{
  "experts_per_token": 8,
  "tie_embeddings": true,
  "optimizer": "soap_variant",
  "lr": 0.0036
}
Below are experts of layer 7 (counted from 0) of a mixture-of-experts language model. Rows are named gate (a neuron's input weights, with its number), up (a neuron's input weights, with its number), down (a neuron's output weights, with its number) and show model dimensions 0-159. Each number is 128 + 24 x the weight over its row's rms, rounded and kept within 0 to 255. Numbers have three digits each.
Before each expert's rows: a language model's description of what the expert responds to. This comes from a sample of Wikipedia text that the model never trained on.

# expert 57
Statistics table numbers. Numeric cells in sports statistics, results and election tables, such as appearance and goal counts, vote percentages, dashes and spaces.
gate0:129130165120145121140116144104157129145088113123143157104080165118064167138111109147121098120086098121125135118142180144108102122099144137134125131172149130139174112125134113125163121112108160095123151103169124127119156126153149087138163123136093125097098120129171103118175148120101110170113115089126109113133117104142134180125159092105134149152153121112155113118135119120061135178162110130112186124133118127121134140168139105157124103128162169101137119076127114138120128108134108
up0:162143114126117122120128139151084146106154137141157131161119103130135142140161105147149142127150145057158118131129131125134126162172146110127081136141143111116075119095111139110070165096123130136171142122084111132131140115140143145163102140131123070127168138089124133134155092125139122072147162173111116100132138144132129111120064123154137130134127128132136092169140164099164181103070135095143097133172151141134125131134107122140134139108082123142115125153118146096119115158124099
down0:087116109093142111102147133172142128127128090129141109135157118108167129133123103065096103166157113171133142078083095135120094143106113111131139157110216128139105051166153130145125097130140166131133116142106131187137115135099125158091177110124140129120136105119093093141141148121135121173140097129135118119148130126104127124133151137115114121153158117146145088119153115111134126148154168170137138096106117113106086144145166155125142135124115126106136131154145134116142112108102143

# expert 3
Table cell ends, "at". Pipe and row-end tokens in wikitable rows, especially empty cells, plus the word piece "at" inside words (Saskatchewan, temperatures, dissatisfaction).
gate1:110109174102125128165108079144135110109116124107083141140120119082167076155121155193136132122138146135069112180141128104156122145141141146150152102121139164106103139094120138117131102086121134105078117121117120095096139116122116118131117126192121152138148144127147115136107122168162161159116105146129129139141112158127109151151107129103119126143136145119164108147127109174124151159112148119107084119157099117163104171111143111138182114088145155111139143077135101107126094138123125
up1:155128127122103127087144129134172088138139125112157132151138137148106155122131109129127163153152130129164168088116139108111125088186145133103146124089114126128174122113124123131174137176130116134122133100141157166096120116081158142213112112102119055113106114122113107145124149098113155140110130128083111142116139150132111061150092110157102123129135106130124118107131149122107124119163107140147158097098138161070107122135143125143137147153124160144113127120161127098111164107123155
down1:128130112146125135122145128101132125151134161130121165120131092155122141152095110146108094126159122193125096183117115113117146117111145072131146121076134089113117120119125122127110110110136115131124157115146119166134185099113153094126158117098088096133122127110133142130104121136159108125122149167089098149115127129113153102118133095120150096133160194199087148097138101182124113139161151153117143119116144125167125137162087151122136122088139148117165088164130116121087141117158123

# expert 14
Institution name words. Words inside names of official bodies and institutions, such as National, Social, University, Supreme Court, Conservation in "Union for Conservation of Nature".
gate3:118086082120187090143128130114123117171112126153123135156142125124097100132153137116132158082134123136134122118118122105189114172170092096153102107161135112128138122147160137150186116129164150153099146116140131132160115144112133113142156098150123149111069154096123167103056151098122160147154133137153141127105116107122113173105117135104170118142154085122126166137119156131106158140138166112073117151114123144123116097127135137082117131109131131130100144129098155137121119093117147
up3:111089139153109141107104200171099151122157094150113074147160145112139082143167144064177114099133169116149131108087137134131110122164125167115113151143104110125106150135122135101163112143150154117114157114134104114148120128097094140124141104116130095143139107143132122133100121172148123127185129130149164129128169102137171141120124139106152088124118135125126132135111157129106148120099091121126100132129129111107119092151115140149123100110150073162113119092121099125163184110109109
down3:123134162072162147112187065101099143100143106143193147110126116134123147123138102134144157157157104163138099146131086095120096094132125142141190135092144136118117104136150110148142145129113092121139129133102122110144133095136132131116127181171147146121147111117129141062118110125153125163079105111119134144119133154110144093142115134136141143133131125161128172105130115130129168096153139087076137093113134126151128156136139133108164144108145136099128065150116155103119107148132117

# expert 38
Initial consonant clusters. Word-opening consonant pieces such as Sc, sch, Bro, Gr, inst and str, as in Sciences, scary and 19th-century, plus ph in Westphalia.
gate0:147128154113136155124124113119081147192139110085094143102145122133158117128110091149120121099179148128142119154128142114135162140126152135077133140141190108089184143124143120114144101158115133133114111124138125152115091149060159128123146124159139109112128104127146146137094158130140131112122160147108114147152119085180146136114133176096120122142100105094103109093151078165103158128123100129138148139155137154127146139115098122130115138105161086110083149085172145153133130108153129
up0:060138118105133157108131173111140112125135115133093141129152111146113097115112109102132156090099127082109118169114157129165170156159161173107120095188132121127142121087185166120114106118157157084128125132136141113124166130070107097120105122134134128120113106052141145176158091115111109122129143145136120140131077115132140116113107129102134156152111148134135120136144131119138109174095137129149102121159131129112148141153115119161144130129098099137128170144154096126133104124155159
down0:158135125108156127118131128104084116153136133154101148115174109101169098147139116105123141110096171142105145123103087077097128093084095166130129118115137104101122154139113137100117127157135088137125161134114150139133144108167111099145113139122134083143080123115118169155093132163132181142134146131083119115087150131145145138098082120137140141116190110090133127107107136105162111117114138130126144127126087139114122111130131152136163132107188147143121144141179152160180167123107128

# expert 31
Digits inside numbers. Single digits in the middle or end of numbers in ranges, scores, coordinates, tables and ratings, such as 18–49, 77/100.
gate1:143111133132145127112134179156114140155133113128100147117121092158113107145125134140150165129077138132127112132121163141131096161163127087128172088084146155152123128125111122118132150115173135120097084153127135106161140130153150144076137142163123143105157116107144134150115117152115088145137116150161093126100079135146152158158083177083130100138159125143180133166153099154130133136110115106126090159137125148127053150130117121145119131119157116089142137152123138152157113069131134
up1:158151127107154163129102156175116124167174067111146123152131152139123175151131088123161113093128162134150136136138112143146091127142127119117087135098100158105058133136139140117159151101131181087135094104135188152178151142114090129141151147115102142115120145109106123128153103153126123126142132114141143119098104142082130124130167131123116080115119131126150132163152146122122098123103097135134134077142114105121120161143088081122161146120149122122116137137134106095188118120125136
down1:127135112152167133152137134093101095160115123092130144149102131141117104102129132134120142123133135142163132146102113120147171139097122161084159167114051140117137119131139126123119144098101121173117118156161133122105141126149146142145128138130144122106082136076113143081141081145110159128111141154124124121115141142102113150154089121178088137166150126100122101145154100102133149099162151105167130053113136105156201129144128117091136143139105123094140159139130089102116127141108146

# expert 11
Latin taxon endings. Final pieces of Latin-looking words, chiefly genus, species and phylum names in taxonomy lists, such as -is, -us, -idae, Chordata.
gate0:110108145152139134119130157156141123144131112149124138118089166130112111144134170069112130105152135095147112130100107113165130145083158140179085142163123107107184074162111156100136135107111161091143148163122165121098152120127096118131100128094131117139138165124072124122098121159091174107113136115151142172185119121090170143129099138098134120140128135133178155104100156154136075094123129121142120129109117105128142122124119122133092173119140136125117138116158128117113160112097136
up0:132148118119115113156129113105078154130146173107110107133121096129141141103093118155161130142095138167130139142161147152121109126156132163085167122109134157151075159113147124147118113134151116125130137148138076145133114110171115125114136111132137067166122067130131117146187139094172099129128117133124130105065146132172111137155153089131100155104093107147054106121154119097090169141133134158150128148137098117146115139123157113122145107155123149135106108153106134113132113144145106
down0:099144125141111173114154141162084150130121104107125165130098155210119163110074125114146142136085131154126136160115105126065116111158128192120093115131156131132153143122130179109117107103152148142127149118130161114125133122142124124152136130129117153108113112083139105161136133110157154124144110111119137139104119139126143079137166129163146147108176055131112110103134111090141127127128180109139120125151121126156120144113146124151153137140106122134095145104090087107129133072117120

# expert 28
Noun-opening word pieces. Opening piece of a split noun or name, often b, col, mon, comm, as in monasteries, Common, Command, Baby; frequent in building and place descriptions.
gate0:127125123137087070136111142182163132102096102139124145115133141101134115143119160170107102126147116123076169130139096099155141114144183111108175141133101175148150089115097140121113134135112157134082135100147087108121139141176091153170068140122105116127146107139139149151134103127147141147113109095125151141165130108106139172119148081102124105102129101121136115115119132168115138145129104148109138182136135149119084115129138133111157096117117142073133168124139106124148101147144144
up0:133138151125153173104105097117105136113138161158096145152089110085135142124132116189168094142137119120135118083143134117131104146154101158182115105107120156101118172117132110157131132079145122118165162083140156161132090125093152118093175104113133112153107141126121141139147111115136124093154145158150155164118150108137099120133143110136114174117097148121119113169169116142117126095119133111149098118157147093113123121121114102131102130108200109145125109079092146148150122116142097
down0:114170117143127122105155170121091099116151113131122111198127131117115161095151146127104093095172114082140134126146112142090123131113152115152114153107171133112103137134136120108118137139129137128154110156137152122120091126129092134085132100157166136117106139122195150163169120150148126131144139119125118119178109164108116103172137115102113129106137124111113139134107108154148123089140145131088158170076128126152143146150134125121154143156109088142100099146093066104124099066131120

# expert 5
Institutional name adjectives. Words in names of official bodies and titles, such as National in National Register, of in Register of Historic Places, Associate Justice.
gate2:168162171094193127130117091136111114128133125142138126106135151138113129171109107090144171122113099109154134145099136129154152174135118135106117155157113115129129123097116141072133135146136115124100123152137072143116177077124134106156140160088119144136133128163143121114096158080169128157054128114131093167136113149126125136115159099107123123129166107122143104074163103112104125148144168138114158158116154089117115094139110140130129118160115147147133156132111115146134091126153115
up2:128137143143122147150083147098110155113141119139107132114108149176158124151126122139144156130147193121118107172115108128110134145130115119125163131133146109104067111104140102107123148130123128115109087178153143102121130107135114091130149109115123160168127111139135118112144154107130123189127130055135074163100084144163144127137139130137138151127110128144168112136170109150135119168144094158141121139068105081156126140110075102136113144117131122144141081128152113175144115094137155
down2:128121104145168131140119138143145155133112164143132098127118152138190122167121110104147175175122119108153114149156128105137115092135151137153084119141141115130099099145135166111086116127114074148153116113146146141117151141078128119097131057115135106128132109132155139114140111138126130128100166104154107091127131093095118142164123124113138117159116142110134141140102153182122147117086115058132164148144126094143160156150162126121127127134141174142121127126126072135100132060113107

# expert 9
Coordinates and route tables. Digits, degree and minute signs in geographic coordinates (53°06′53″N), plus pipe separators in transit and election tables.
gate0:150136127099151142134153131114169136154134135064089142109108117090144112163149148113140186097088161123130106114119157141140140086121106103115078127138183085140135169152123098127124128127144115135108105123152134105099127131118125124172116122125106141133114161139144120089051110190153107117185089132096135126126124153153127142141139154171136136147135113141165088114129107128145150083109141113092104150125122153144105083121159116175144110145125108124141104115114133141143102149148137
up0:122111146122094130123107139148142124100111116064082103128146116093127111150138138099127143128132095173074156146161135203146126122120146148104104081145132137155139181178160108132137152093126104100128129117112132068156106152150150149144146121132131140161104133147108147108107128150121151127154154160126145184105129110128132127161118165101128114107116144134131163096133097112119142087053104115096106146098130163117121108178136143125119110122147111142095131143115136145151102145129113
down0:111129138150098083129144107113120164151140124173085135111119084133127099091104115133148156092140126128116141120151094135165118095176132144159129136121156126155088126147156102164077113133108126109122087111128124139134114149130164136146139103165112125107127106164119114068161086138131129155139119171111122126126118124108085128105127127121163140155112144119141174139147128147118108158111132155138139172153125145093079091109153134132158101142104140133132069170081087159139118182126138

# expert 63
Verb and noun prefixes. Word-initial pieces like ab, re, ad, exp, sc, ob, dep, ret starting longer words in narrative prose (absence, abandoned, departed, retrofitted).
gate3:149112127174138139179133137114142132104127092128111120127124093115109055113097138142128074158156130119124165134131131152133114169148074177172152143161141147139129102102161098122129110097101094116156135092115133160141118137113114131177103094157147151132117088166169112167133138130128090107124166134151123155134119111069145113130141138099105106128119109110114140129149135150099120120140156109162128135153150165124120131152141111135104095136169135116104104070158109126104154132108089
up3:128152087117122114104147114138090150138108155172166116159122098123133177128132143196117139079093161124093108105138107125089183125087145079144092101124115143120124139132115140128096133137136165125117114110134131110113112136104153132093149158145103123121095171130128161125134101116112136152099139145145134103156116132153128093106126113155143157136150162113136121109133076107138142117126109090107150121132115111153091113139108119115152156165124118175192117141064117155154110148178120
down3:073147178123067130151106135163113105121152135183106093110155146113152141133166113150174120136160092149095119134170104135137094113118145093124126108151132150147131120165148122120100101126166071157121172136126159103113116105117136121124131170115120156132088148125148143160152118125109121135122130176153108115119055116155153106143131110173168142128119166173142091132116116091113109124102125101098130170140141148117149132120117088101144117107110126116108106129128114116095125140128146